Experts of a small language model: 9 layers, 40.1M parameters.
Below are experts of layer 2 (counted from 0) of a mixture-of-experts language model. Rows are named router (the router's row for the expert), up (a neuron's input weights, with its number) and show model dimensions 168-223. Each number is 50 + 10 x the weight over its row's rms, rounded and kept within 0 to 99.
After each expert's rows: "comes after" lists some tokens at least twice as common just before its tokens as in all text. This comes from a sample of Wikipedia text that the model never trained on. Tokens count by the router's weight.

# expert 28
router:69 56 44 52 44 56 44 55 57 63 57 49 62 46 62 44 66 50 32 50 42 58 56 53 45 52 47 56 56 55 33 54 34 44 52 63 59 39 50 59 70 53 41 46 64 55 72 39 55 41 39 33 47 54 45 58
up0:40 49 49 54 64 48 66 59 49 61 63 40 34 35 40 47 42 46 47 39 43 53 60 62 57 48 45 66 46 57 60 46 46 65 54 53 19 50 50 70 54 51 39 55 64 48 55 35 68 48 42 50 38 38 53 70
comes after: " V", " s", " v", " S", " min", " N"

# expert 2
router:49 54 59 47 65 49 60 25 47 50 47 55 37 44 56 67 60 51 65 36 63 39 54 68 34 35 57 39 38 40 57 52 36 42 40 43 32 62 59 54 32 67 57 56 48 41 51 53 56 49 64 65 36 51 19 56
up0:56 61 50 71 51 50 62 45 48 60 47 39 51 44 52 42 54 52 58 70 47 57 43 65 42 46 39 44 55 48 59 36 62 37 58 51 61 56 46 67 40 58 43 56 54 45 53 69 48 52 45 51 60 58 46 67
comes after: "\n", "a", "ia", "i", "19", "us"

# expert 23
router:59 79 57 60 67 58 56 35 44 56 36 49 59 47 43 66 56 50 46 56 44 54 45 71 43 48 44 30 60 43 62 29 52 59 48 37 59 62 61 56 36 46 52 54 51 61 63 56 59 43 54 42 40 64 47 49
up0:66 48 49 36 47 56 47 51 70 42 54 37 46 35 53 63 37 39 41 35 58 52 54 47 52 56 52 67 44 43 47 56 45 46 59 62 61 54 65 52 53 43 59 47 50 55 26 42 64 58 49 39 39 70 51 66
comes after: " the", " |", ",", ".", " of", " ("

# expert 60
router:39 49 46 39 49 34 60 52 63 54 51 67 50 63 36 51 37 44 55 47 28 61 49 47 65 41 41 42 58 33 57 50 55 49 42 44 46 69 51 41 49 49 35 47 62 41 43 66 42 37 46 60 64 48 47 33
up0:47 43 37 39 56 62 58 49 55 45 47 73 55 64 46 34 55 39 39 61 40 40 34 53 53 35 36 47 38 64 65 32 57 45 41 40 60 46 37 40 37 44 52 54 53 48 36 47 53 49 54 45 52 51 75 54
comes after: " |", " ", "|", " |\n", ";", " ("

# expert 21
router:33 61 61 56 46 55 38 62 45 53 46 34 45 41 50 36 49 48 40 53 39 51 34 55 49 39 59 64 41 44 50 63 61 30 42 54 67 41 36 58 42 50 32 61 45 51 61 54 48 65 36 46 39 60 45 55
up0:42 62 50 39 57 73 74 55 43 38 44 55 66 47 60 48 48 50 75 52 58 32 55 49 40 76 51 47 37 39 57 47 48 38 51 63 59 47 63 47 64 52 41 36 49 47 57 45 45 63 51 36 55 30 45 45
comes after: " c", " m", " p", " sp", " dis", " ar"

# expert 14
router:44 36 48 47 65 48 43 59 30 40 54 46 52 36 47 64 40 59 45 32 34 26 43 30 59 54 43 66 34 55 48 59 49 35 56 49 44 55 48 47 67 54 47 55 44 54 60 43 44 50 53 55 47 66 59 66
up0:37 41 61 66 58 54 49 41 57 35 47 67 58 64 59 60 40 59 49 56 56 55 47 50 39 56 69 66 41 47 64 59 62 59 56 24 48 56 51 36 46 73 57 60 53 37 52 41 30 50 46 58 63 47 47 38
comes after: " ", " r", ",", "19", " e", "18"

# expert 59
router:64 54 64 44 72 42 40 51 34 60 53 65 30 59 45 58 62 61 56 50 69 44 51 61 79 54 54 60 43 45 47 24 61 48 42 48 35 67 46 55 57 47 60 60 48 70 34 60 43 38 57 42 29 39 58 42
up0:62 54 51 60 42 37 38 30 37 47 43 50 46 65 39 36 64 50 43 39 47 57 49 54 40 56 40 49 57 47 56 52 52 62 39 55 38 54 59 68 53 48 70 41 55 56 38 41 49 59 49 22 54 54 41 40
comes after: "1", "0", " a", "2", " ", "3"

# expert 20
router:51 43 67 36 44 45 38 45 66 55 39 51 39 55 34 44 53 55 56 57 48 55 44 47 48 57 77 50 62 64 50 45 46 60 43 44 53 60 33 62 56 40 60 44 48 56 54 45 32 36 70 50 54 58 50 36
up0:54 40 39 65 54 47 66 51 64 49 49 51 60 66 55 53 59 40 50 52 52 38 52 46 59 47 50 47 43 51 36 64 27 40 53 36 64 28 32 37 47 57 69 65 34 52 64 53 65 57 39 51 38 37 51 80
comes after: " K", " B", " W", "k", "b", "K"

# expert 54
router:46 71 46 60 50 53 52 65 59 54 39 44 48 55 42 44 56 36 56 55 41 55 37 56 50 65 37 58 52 37 54 25 46 57 70 52 66 37 34 72 35 64 49 43 55 60 38 38 63 61 66 35 51 56 50 45
up0:30 46 58 47 30 58 56 44 43 38 43 51 61 63 58 43 35 54 54 46 52 52 38 44 38 45 43 49 45 29 52 60 48 49 39 42 45 73 39 47 63 53 55 52 55 52 52 45 35 45 43 67 57 46 61 72
comes after: " A", " P", " C", "A", " National", "P"

# expert 9
router:45 58 58 48 47 37 36 60 43 52 53 41 54 52 34 57 54 53 38 66 45 45 45 59 35 51 44 41 70 46 43 39 58 54 56 54 45 68 64 63 50 54 73 56 44 70 50 55 71 45 48 52 43 42 47 39
up0:46 52 75 57 51 47 48 50 43 58 72 56 47 63 42 54 32 53 35 45 41 42 60 66 37 61 39 58 49 41 32 39 63 55 33 61 41 40 58 49 54 58 50 60 50 52 78 63 64 71 52 56 54 47 61 47
comes after: " |", " (", " the", "|", " and", "-"

# expert 22
router:54 61 66 78 54 38 45 43 59 60 52 45 68 46 42 37 62 45 38 55 31 59 45 51 57 52 30 51 54 59 36 19 49 55 67 44 45 37 51 73 48 43 47 36 47 58 59 39 53 40 47 60 56 48 43 40
up0:50 66 43 45 37 64 64 33 46 56 67 35 51 63 42 52 42 56 62 46 57 41 53 58 57 63 47 58 45 32 56 46 70 59 50 64 55 62 37 47 37 52 57 67 46 53 51 79 72 56 57 50 44 55 28 77
comes after: " M", " N", " S", " B", " O", "M"

# expert 17
router:62 76 47 51 52 46 36 48 48 73 52 47 57 36 32 43 71 42 41 36 66 54 48 60 56 38 54 41 43 73 71 65 62 24 44 68 58 60 41 45 56 73 57 61 45 54 32 56 52 44 44 52 38 60 60 48
up0:39 45 58 61 41 63 29 59 44 54 44 53 45 50 43 44 45 37 73 46 53 66 55 62 56 64 65 44 52 34 40 51 38 49 56 64 43 50 68 42 61 60 51 61 46 58 40 37 65 38 52 52 62 42 51 55
comes after: " a", " the", "-", " m", " an", " ("

# expert 57
router:44 48 64 59 58 49 62 57 47 46 35 71 38 44 53 52 59 54 64 46 56 41 40 47 53 53 60 31 34 58 50 51 56 55 28 36 59 55 43 33 26 62 52 58 64 65 49 27 45 49 40 50 45 47 52 49
up0:42 64 38 51 55 70 42 36 56 63 47 54 37 66 39 58 59 48 68 69 60 34 51 58 54 36 58 35 58 51 43 53 49 42 45 49 45 51 46 42 43 44 55 36 48 38 49 65 58 42 61 38 62 48 43 67
comes after: "\n", "-", ":", "°", "′", "."

# expert 38
router:38 94 72 40 54 54 63 41 52 58 43 46 50 38 38 44 37 41 51 55 43 62 64 36 36 45 65 43 64 61 55 43 59 63 59 47 59 56 64 65 39 51 61 48 37 65 57 40 52 40 36 40 59 36 44 40
up0:44 51 48 64 53 44 52 58 41 58 70 68 53 49 67 44 39 41 55 53 66 56 42 48 42 50 43 60 56 53 48 41 48 40 70 57 43 51 57 53 55 18 50 38 58 28 54 38 49 39 50 42 43 60 46 50
comes after: ",", " \"", " the", " of", "-", "."

# expert 0
router:38 42 59 59 41 43 31 27 46 39 55 54 41 40 41 41 52 63 52 48 48 34 31 41 58 61 57 53 53 64 46 65 57 70 49 38 55 40 43 54 66 51 47 61 41 46 73 61 34 38 31 33 42 71 54 47
up0:66 41 70 52 46 61 64 63 63 51 53 50 49 64 57 60 49 43 43 51 57 54 53 54 61 31 51 40 57 51 46 41 44 45 50 35 28 44 47 38 53 51 39 50 60 48 39 35 44 51 62 66 40 56 52 68
comes after: " l", " t", " b", " f", " s", " st"

# expert 41
router:60 44 47 56 49 50 63 59 49 38 40 54 54 58 68 59 41 49 55 50 61 59 51 54 43 51 49 27 33 57 52 24 42 52 40 52 43 60 48 38 28 57 53 63 46 34 44 43 45 55 58 57 72 35 53 34
up0:46 59 43 53 32 53 37 44 46 42 54 49 38 72 51 50 50 40 39 54 43 50 41 67 36 50 45 50 37 51 56 44 25 50 57 50 68 43 38 49 46 44 65 49 46 45 51 27 45 50 41 56 41 55 82 36
comes after: "\n", "-", ")\n", " |\n", "\n\n", ";\n"

# expert 15
router:51 49 44 43 53 44 36 40 47 48 49 53 51 45 32 56 55 45 27 44 49 60 48 43 54 53 40 50 64 55 61 50 44 66 65 36 46 44 40 64 51 31 55 38 55 55 66 47 46 50 59 43 60 60 48 57
up0:53 67 68 51 46 36 45 70 50 59 37 51 50 52 62 37 49 52 63 37 53 59 50 65 52 42 57 50 46 36 60 59 52 46 46 52 49 52 47 46 44 70 34 50 53 50 38 59 62 34 66 40 29 65 46 48
comes after: " G", " H", " L", " g", "G", " h"

# expert 39
router:55 53 72 56 67 34 45 47 59 46 65 47 54 38 46 53 63 50 52 54 37 48 43 35 51 53 48 64 54 56 44 22 30 37 65 57 45 50 67 52 51 61 65 31 50 65 61 45 36 48 40 56 63 51 53 42
up0:46 62 40 65 55 52 34 48 47 48 40 66 69 60 51 42 67 52 48 48 40 36 73 43 39 54 57 51 40 43 53 32 56 35 62 45 61 55 65 65 73 61 55 57 55 61 55 30 35 48 34 45 44 45 52 54
comes after: " J", " S", " L", " I", " No", " K"

# expert 53
router:47 45 62 47 57 46 42 61 40 47 30 60 45 37 42 34 54 52 55 39 61 24 46 34 55 35 44 40 38 55 33 44 50 55 37 67 27 58 39 49 37 48 48 54 59 52 50 51 78 37 53 37 42 37 29 38
up0:49 50 39 49 47 54 52 39 50 59 32 56 56 58 29 45 41 62 43 56 47 44 46 48 41 37 48 62 56 71 53 39 44 41 66 45 53 50 70 55 45 36 60 44 62 39 38 57 59 51 50 42 46 61 47 44
comes after: " |", ",", " on", " September", " November", " October"

# expert 62
router:49 52 56 41 36 46 51 51 45 60 42 60 51 66 44 46 48 36 52 34 64 53 34 32 56 49 35 54 51 37 49 40 38 48 37 48 47 62 51 65 43 39 53 38 68 48 37 52 67 36 62 42 39 57 51 50
up0:61 42 47 43 48 48 53 40 41 48 44 60 66 57 54 43 63 66 40 34 39 48 60 59 55 62 62 58 49 57 57 75 63 57 66 47 60 50 41 41 71 72 52 53 63 53 39 63 61 42 54 50 51 48 40 32
comes after: " |", " ", "|", ",", ";", "6"

# expert 42
router:69 39 60 35 63 47 48 55 63 48 52 52 43 63 58 57 68 63 46 35 61 44 53 34 56 32 51 46 57 59 46 47 49 41 32 41 32 59 62 37 49 67 53 59 68 57 34 47 57 38 59 43 41 42 60 49
up0:64 57 71 46 61 56 50 42 40 58 62 64 51 43 47 38 49 31 50 55 43 52 45 48 49 47 65 39 53 61 43 44 47 45 58 59 50 39 46 45 46 32 62 41 49 48 34 66 50 50 71 52 58 58 61 47
comes after: ".", "%", " .", "–", "1", ")."

# expert 43
router:51 60 61 51 56 56 55 66 48 58 54 68 40 58 64 40 54 28 61 51 63 62 58 42 51 51 50 41 46 37 64 37 55 52 67 42 50 68 49 41 37 47 76 42 40 56 57 72 55 46 52 43 48 51 32 48
up0:58 45 62 52 38 37 64 58 49 42 52 60 41 56 30 29 60 61 46 32 49 33 47 40 50 56 71 55 51 65 60 50 59 43 38 34 27 48 36 36 46 49 40 68 42 35 56 47 52 50 35 40 52 62 40 53
comes after: " of", ",", " de", " and", ":", " in"

# expert 63
router:54 60 64 44 47 41 32 50 70 51 41 68 49 41 65 46 51 66 67 44 43 65 65 64 52 50 31 41 64 38 42 53 45 48 58 34 43 49 69 64 39 58 53 58 61 47 39 58 60 40 51 43 50 54 47 49
up0:36 50 62 26 44 67 49 47 51 40 47 50 56 58 56 50 44 54 46 50 59 60 49 61 53 51 53 48 62 45 42 40 60 33 70 35 60 51 58 57 60 58 61 56 44 34 49 46 55 37 32 43 49 72 47 38
comes after: " ", "–", "\"", " (", "-", "2"

# expert 45
router:45 31 63 69 57 61 52 43 45 25 51 58 51 45 31 47 54 48 52 70 31 37 55 29 52 52 35 42 61 38 63 49 52 51 48 43 55 52 56 45 66 26 56 45 39 54 60 39 58 40 46 50 39 64 66 57
up0:46 65 36 53 51 43 46 44 47 68 75 42 44 42 48 30 47 41 59 42 34 40 39 55 36 53 48 59 31 29 45 36 47 41 56 47 41 46 44 72 39 66 48 48 61 50 42 49 45 53 39 44 64 47 47 45
comes after: " R", " T", " r", " t", "R", "T"

# expert 35
router:63 41 52 50 45 53 60 65 55 60 48 53 50 57 58 57 54 36 61 55 66 59 58 60 42 58 46 49 58 49 31 51 56 47 39 38 54 43 43 57 24 63 62 51 65 45 37 55 40 39 45 31 58 38 38 62
up0:55 57 69 49 63 63 51 51 55 63 57 36 45 41 66 63 58 46 51 46 60 64 64 53 36 36 47 37 47 57 45 41 44 54 61 72 48 48 48 66 59 60 52 57 38 52 53 44 39 28 50 39 50 47 54 70
comes after: " |\n", "|", "\n", "|---|---|---|---|\n", "|---|---|---|---|---|\n", "|---|---|---|\n"